{
  "n_layer": 9,
  "n_experts": 32,
  "experts_per_token": 2,
  "moe_layers": [0, 1, 2, 3, 4, 5, 6, 7, 8],
  "normalize_top_k": true,
  "init_std_router": 0.00781,
  "beta1": 0.95,
  "beta2": 0.98,
  "dataset": "wikipedia_en"
}
Below are experts of layer 5 (counted from 0) of a mixture-of-experts language model. Rows are named router (the router's row for the expert), down (a neuron's output weights, with its number) and show model dimensions 192-255. Each number is 200 + 40 x the weight over its row's rms, rounded and kept within 0 to 999.
Before each expert's rows: a language model's description of what the expert responds to. This comes from a sample of Wikipedia text that the model never trained on.

# expert 0
Small numbers in tables. Standalone small numbers and digits in table cells and scores, such as | 0 |, | 3 |, 4.62, 11,273.
router,215,217,193,185,221,192,182,263,195,244,237,181,179,144,147,114,219,211,190,202,195,181,222,159,155,208,315,173,215,282,236,173,247,177,122,241,127,204,248,136,262,216,228,231,202,191,178,265,190,233,192,163,204,231,178,192,171,249,210,204,232,232,155,238
down0,224,184,183,211,182,186,178,215,221,197,151,96,209,196,146,196,268,243,125,251,242,189,151,201,225,136,241,215,157,227,139,227,211,218,160,152,154,212,217,170,270,216,247,206,247,171,195,152,227,196,177,215,287,226,191,144,143,243,152,117,174,128,175,251
down1,218,261,171,117,241,133,240,239,157,165,172,237,115,255,255,224,206,231,152,187,200,200,164,161,183,178,194,172,191,132,166,118,229,229,238,220,225,146,177,179,125,241,233,219,186,203,206,205,223,143,226,243,141,226,218,150,243,211,143,160,145,166,240,205
down2,204,218,235,215,193,140,171,174,204,208,181,227,240,174,181,181,261,232,223,275,213,192,323,213,196,192,180,127,156,177,267,318,218,231,225,211,239,238,140,184,228,183,151,186,170,222,266,165,156,148,129,194,161,196,216,244,175,148,211,180,189,165,166,246

# expert 17
Hyphens and consonant clusters. Hyphens in compounds and list-item dashes after line breaks, plus mid-word consonant pieces like pp, mb, ff, c in Succeeded, Embraces.
router,259,246,171,97,251,242,190,208,225,252,203,214,202,200,133,204,148,259,241,254,156,246,319,189,165,184,248,241,191,234,159,172,168,149,184,244,175,169,180,209,197,112,248,242,183,223,152,159,236,172,221,148,176,253,201,200,205,180,215,241,208,187,169,207
down1,165,127,167,210,187,192,188,249,145,197,139,250,201,207,183,165,188,137,161,149,177,215,180,217,231,217,190,208,176,234,135,207,69,253,238,197,178,248,283,198,246,239,224,151,183,217,235,209,148,245,169,159,204,209,148,204,274,121,244,146,240,157,195,198
down2,185,199,175,231,199,233,202,265,183,207,271,202,144,225,240,180,191,236,203,267,239,198,222,177,243,239,177,234,240,184,248,237,142,203,211,150,184,231,233,201,158,173,160,223,241,238,241,249,143,171,156,255,272,125,115,160,212,219,157,221,155,286,230,228
down3,224,188,105,238,215,223,234,177,168,175,231,213,200,233,136,132,146,197,227,223,120,181,166,203,202,264,132,234,219,243,168,122,211,248,184,232,199,208,270,149,197,267,169,196,228,216,156,204,242,127,199,209,230,202,171,164,126,202,162,238,184,202,139,188

# expert 29
Prepositions and conjunctions. Function words after a noun or verb, such as of, to, and, with, by, at, from, followed by articles.
router,263,205,252,172,209,188,194,244,176,254,264,185,150,210,189,193,174,162,188,195,201,234,207,196,132,186,279,170,172,222,125,232,219,162,169,208,152,233,226,159,175,227,198,201,207,210,190,159,164,190,284,226,179,155,233,181,123,191,175,224,172,237,132,219
down0,163,228,179,181,201,207,151,202,153,258,256,158,88,230,198,175,138,204,176,204,183,240,262,191,223,296,208,215,199,155,221,231,184,216,177,152,184,228,172,181,214,139,286,260,155,163,269,139,205,189,205,204,189,163,214,204,152,225,194,168,129,222,246,185
down1,122,231,209,167,206,206,251,197,282,222,226,188,264,173,217,219,226,172,222,235,226,180,212,239,181,233,179,247,258,141,270,228,225,187,184,175,247,179,176,222,216,172,187,172,254,229,201,130,196,199,191,190,195,152,263,235,165,215,140,222,219,153,240,211
down2,154,200,178,192,134,254,222,165,218,163,178,237,185,249,197,161,146,231,202,241,199,263,195,208,226,216,191,172,251,241,197,268,159,205,202,196,204,171,217,210,196,237,171,183,190,157,224,224,187,158,163,205,98,160,204,222,178,195,203,211,210,200,199,222

# expert 8
Month names and dates. Month names and date parts in biographies and tables, such as November, May, 19, plus commas and pipes near dates and birth years.
router,257,210,214,180,156,221,169,253,243,237,244,200,165,160,199,207,188,202,215,262,129,188,265,241,151,157,284,205,177,210,157,178,240,169,167,231,127,156,290,172,142,189,178,260,210,176,172,206,207,223,301,265,191,197,156,262,204,219,196,261,165,256,162,194
down1,179,150,237,161,187,140,169,199,208,228,182,157,232,227,222,211,196,298,222,220,151,156,175,191,189,152,213,211,184,191,235,238,249,218,195,220,186,257,146,124,145,182,207,237,195,223,187,245,207,170,159,276,194,167,235,219,213,138,225,219,185,208,93,166
down2,197,176,236,205,125,121,230,184,148,201,226,217,179,225,286,217,211,175,255,162,218,168,189,178,199,208,85,202,257,143,197,278,238,236,175,143,143,156,214,225,219,170,175,276,214,184,162,132,231,184,157,259,250,257,190,258,194,243,213,220,164,207,248,204
down3,233,295,175,180,224,200,168,194,250,193,169,205,269,181,143,203,172,229,183,195,216,235,168,223,283,247,229,191,209,231,242,197,203,188,165,113,215,119,217,200,216,226,211,211,210,198,233,217,240,222,150,163,243,224,187,178,202,243,140,218,199,223,252,227

# expert 6
The, in, commas. Function words the, in, and, and commas that end a phrase, as in "in the family", "season, Corbin", "1862, and".
router,163,188,189,218,250,226,229,269,199,212,181,207,204,152,178,163,178,205,162,222,163,183,240,193,175,191,224,178,228,239,226,179,159,164,116,224,128,141,238,204,223,180,210,216,170,228,172,247,213,221,281,239,141,257,162,196,155,283,210,172,234,272,167,163
down1,140,104,230,250,223,166,171,242,219,161,181,136,162,189,202,198,214,215,169,149,181,203,203,188,245,201,164,266,201,209,218,100,168,239,173,188,185,157,213,237,136,211,206,239,216,234,193,169,246,202,175,204,227,147,190,266,207,210,199,239,135,219,117,236
down2,180,159,263,177,190,211,197,83,168,249,132,172,177,219,170,205,218,143,259,358,249,221,152,193,195,227,249,184,253,202,217,283,139,113,205,180,128,195,207,243,194,214,124,220,221,193,253,248,178,149,189,250,192,194,163,176,188,180,193,245,215,219,252,210
down3,226,240,208,214,184,254,189,240,215,128,194,148,152,168,254,194,206,230,244,184,178,237,219,242,200,250,192,147,211,169,202,171,168,109,186,247,226,215,256,191,245,163,266,287,201,186,196,190,266,218,242,248,195,188,184,157,251,155,249,203,239,262,214,205

# expert 18
Name and taxon pieces. Word-start pieces of names and scientific terms like Ch, Al, North, plus inner syllables such as am in Cerambycidae.
router,245,191,115,170,205,137,209,221,215,215,222,167,219,188,193,135,175,227,171,257,147,200,246,256,129,178,254,183,268,204,205,198,277,123,113,259,199,121,181,182,216,198,219,196,215,213,182,173,178,186,226,171,161,304,213,229,144,253,174,192,169,218,171,171
down4,207,152,243,183,178,192,224,149,183,176,130,255,186,211,223,173,196,152,257,250,155,224,231,205,188,242,187,241,193,303,251,201,204,192,219,197,130,213,248,185,183,185,257,179,249,174,184,116,225,179,196,234,189,165,229,238,165,127,194,236,131,146,230,211
down5,235,191,252,208,157,210,149,234,198,156,228,175,196,252,201,212,201,205,216,149,165,257,261,184,173,228,177,224,197,108,236,222,221,203,186,177,213,202,231,129,241,226,252,152,214,283,143,202,244,198,183,173,150,189,213,227,173,237,239,177,221,160,179,224
down6,237,168,205,178,175,287,178,185,229,221,238,117,227,262,179,222,183,178,239,190,247,199,242,227,254,214,147,191,141,161,200,163,140,244,210,202,183,210,182,177,152,206,175,197,134,261,193,164,236,182,209,247,220,259,159,204,127,181,260,178,168,267,223,293

# expert 13
Personal and place names. Name words and name pieces for people and places, such as John, William, York, -shire, -ton, -ville, Pey|ton, Berl|in.
router,228,159,215,171,256,200,219,188,230,318,183,233,194,211,238,169,149,248,177,203,176,213,267,264,182,161,224,153,225,242,189,128,228,171,187,225,175,204,227,172,204,129,206,227,212,130,178,150,183,214,248,171,186,184,177,221,145,171,235,202,225,267,209,208
down0,179,205,216,182,175,275,183,135,172,170,206,191,260,145,122,220,230,175,247,190,150,177,197,129,289,161,207,246,129,248,193,173,195,161,210,203,296,138,231,238,208,245,203,246,218,247,168,271,159,118,175,209,232,158,197,247,192,237,169,245,209,187,184,136
down1,202,216,269,166,169,271,166,234,220,171,211,149,172,153,189,199,191,268,188,192,189,254,77,123,208,173,243,230,254,172,206,215,200,174,144,232,111,219,212,256,169,154,219,191,200,181,258,149,189,153,203,168,246,209,169,265,227,204,237,167,206,190,136,209
down2,115,187,244,241,226,248,241,166,207,261,223,225,246,218,254,182,178,188,224,153,164,142,245,214,213,151,261,261,234,178,202,184,240,269,234,141,186,205,107,193,173,188,158,179,228,183,224,247,271,229,204,262,224,133,223,179,197,228,237,195,263,185,220,148

# expert 22
Noun endings and institutions. Noun-final suffixes (s, ation, ment, ity, ies) and institution nouns like University, School, County, League, Assemb|ly, before of or commas.
router,178,183,202,188,159,218,202,265,192,253,250,202,141,134,187,198,159,266,194,192,200,206,222,211,146,181,244,180,208,204,239,139,258,89,139,186,180,218,221,206,210,141,216,270,204,157,184,191,251,182,186,204,122,186,171,233,168,186,196,224,220,222,164,195
down3,211,203,140,253,194,129,247,245,208,161,180,253,244,241,220,152,213,223,190,158,178,189,217,178,243,214,154,262,170,112,208,168,122,178,194,219,274,202,199,154,175,184,145,230,194,206,186,216,173,218,165,181,235,257,251,201,177,187,164,297,169,287,162,223
down4,208,132,245,239,117,166,131,160,222,170,208,146,161,175,209,293,204,209,215,160,187,151,197,257,217,223,123,148,227,225,224,174,212,154,214,195,205,174,199,115,220,207,139,218,191,196,286,137,263,183,219,142,195,148,151,221,182,153,350,193,238,180,161,288
down5,176,219,181,183,110,156,228,128,162,140,224,209,196,249,205,169,235,177,222,179,211,176,138,170,159,234,228,154,124,189,244,221,77,189,217,216,246,202,240,121,149,167,249,231,236,223,196,238,173,224,202,212,168,162,173,180,210,310,185,266,241,204,230,167

# expert 2
R/L-syllable word pieces. Mid-word pieces containing r or l, like er, re, ri, or, le, ra, inside names and words: S-er-ies, Mad-ri-d, St-or-y.
router,256,172,208,161,231,167,227,285,269,227,221,203,159,164,181,208,155,179,182,308,199,163,259,203,143,180,276,220,160,168,121,169,213,176,222,227,219,143,240,226,219,176,158,203,154,157,84,177,274,236,199,210,179,203,147,228,173,154,215,213,228,271,136,231
down0,125,225,154,152,131,101,110,261,154,231,269,181,202,196,181,266,184,207,186,156,118,230,198,193,157,148,260,185,195,209,150,225,217,261,139,183,228,193,199,194,230,247,272,232,197,135,165,248,141,159,250,261,242,119,96,133,211,257,96,133,247,188,200,233
down1,200,196,222,201,200,214,219,215,152,146,213,168,143,191,237,213,200,93,194,209,206,179,198,206,182,222,198,119,189,158,216,236,176,146,171,266,189,250,236,240,198,209,250,204,224,177,231,261,219,176,129,197,242,233,164,237,183,153,229,215,219,188,160,213
down2,97,172,176,175,189,219,151,259,215,202,192,245,162,215,155,167,156,238,216,199,154,223,266,259,154,225,237,123,192,182,227,162,211,214,172,259,246,198,146,241,187,161,307,242,234,241,226,268,143,205,138,226,155,213,238,192,237,298,215,211,212,179,233,169

# expert 10
Function words after subjects. Articles, copulas and auxiliaries after a subject or verb (a, an, is, was, were, has, been), plus opening parentheses and quotation marks.
router,206,162,220,186,194,202,244,237,205,241,235,220,161,143,137,165,168,222,187,216,179,231,274,218,155,144,242,207,194,141,217,167,235,137,221,251,164,190,244,217,229,191,156,220,205,173,104,221,238,233,193,223,209,257,178,136,204,218,242,247,264,212,135,223
down0,199,225,151,164,214,186,238,193,169,204,217,193,186,191,226,193,212,147,217,163,227,203,173,222,228,174,109,223,225,218,226,170,117,262,206,189,232,193,116,239,170,157,229,223,187,212,186,226,187,227,211,180,257,181,249,259,177,196,145,173,240,179,159,201
down1,189,197,178,183,209,178,161,243,209,210,220,183,236,217,225,300,267,151,275,270,200,172,239,195,159,174,229,170,142,177,176,226,181,241,167,186,154,167,172,264,197,204,253,205,247,187,215,217,177,187,270,191,222,232,145,242,208,174,271,215,167,254,212,195
down2,163,299,314,177,214,257,222,225,129,215,197,257,176,161,209,243,192,172,192,155,185,168,216,216,195,199,172,233,234,191,232,227,194,166,233,190,201,201,156,301,196,260,223,231,163,250,241,172,209,181,185,139,222,182,155,148,215,206,167,253,145,180,173,195

# expert 28
Spaces and word-initial pieces. Bare space tokens, such as the gap before a following word or an empty table cell, plus short word-start pieces like f, b, st, p, par.
router,189,148,239,155,230,233,193,231,215,204,229,238,186,151,114,200,227,214,136,239,122,221,240,248,90,176,312,206,230,203,238,142,143,178,194,253,205,151,178,181,227,194,200,264,186,151,194,172,180,225,211,266,169,179,146,215,187,178,242,129,227,231,166,207
down0,231,284,214,236,242,183,194,233,239,155,230,151,223,269,223,191,226,195,228,134,150,167,155,197,182,221,194,279,273,225,195,215,188,236,208,152,211,177,194,190,192,197,285,245,127,220,181,200,242,239,225,106,217,248,275,183,228,193,217,169,252,184,155,194
down1,274,176,173,213,150,274,191,207,165,200,193,221,158,191,212,161,288,205,228,234,234,232,204,229,188,201,233,220,231,187,204,191,240,225,224,205,205,220,284,241,204,176,216,187,208,180,259,170,142,214,185,171,149,186,184,226,228,206,160,202,279,188,216,198
down2,220,201,174,270,187,186,191,228,191,172,153,121,184,200,186,212,224,228,216,151,126,246,212,195,178,105,191,204,231,196,164,182,197,237,218,214,237,157,193,227,207,227,207,266,205,167,134,184,171,211,193,248,206,204,221,187,257,172,221,184,164,200,273,250

# expert 12
Years and number endings. Year pieces and trailing digit groups of larger numbers, such as 19 in 1935, 84 in 1584, 00 in CRJ900.
router,226,204,188,164,219,198,239,188,233,208,245,199,200,122,227,185,189,198,198,226,124,200,243,223,128,209,289,191,199,195,186,129,219,190,215,235,83,126,239,229,194,175,201,222,123,185,187,221,194,217,284,270,147,238,185,271,149,191,187,228,289,271,200,207
down0,261,187,177,198,249,188,186,127,188,202,211,244,222,188,195,198,202,288,205,280,134,199,142,253,200,188,212,186,248,164,179,158,255,207,213,158,192,233,233,193,255,228,197,254,191,181,237,172,72,176,198,209,223,228,195,271,233,141,243,198,169,182,175,172
down1,184,165,205,203,175,217,199,138,123,230,187,220,287,162,206,200,165,116,250,253,80,230,202,173,165,274,255,170,141,194,154,189,262,170,186,198,180,195,275,197,181,243,243,204,162,229,214,197,161,241,204,187,215,208,195,240,145,179,150,239,155,261,226,171
down2,225,188,173,209,212,203,175,202,237,236,282,190,182,201,162,204,260,220,213,218,201,209,210,176,284,93,195,163,300,248,244,194,210,189,193,238,174,219,183,188,219,215,188,155,327,243,165,249,190,160,189,195,200,200,183,201,248,197,199,217,219,254,185,241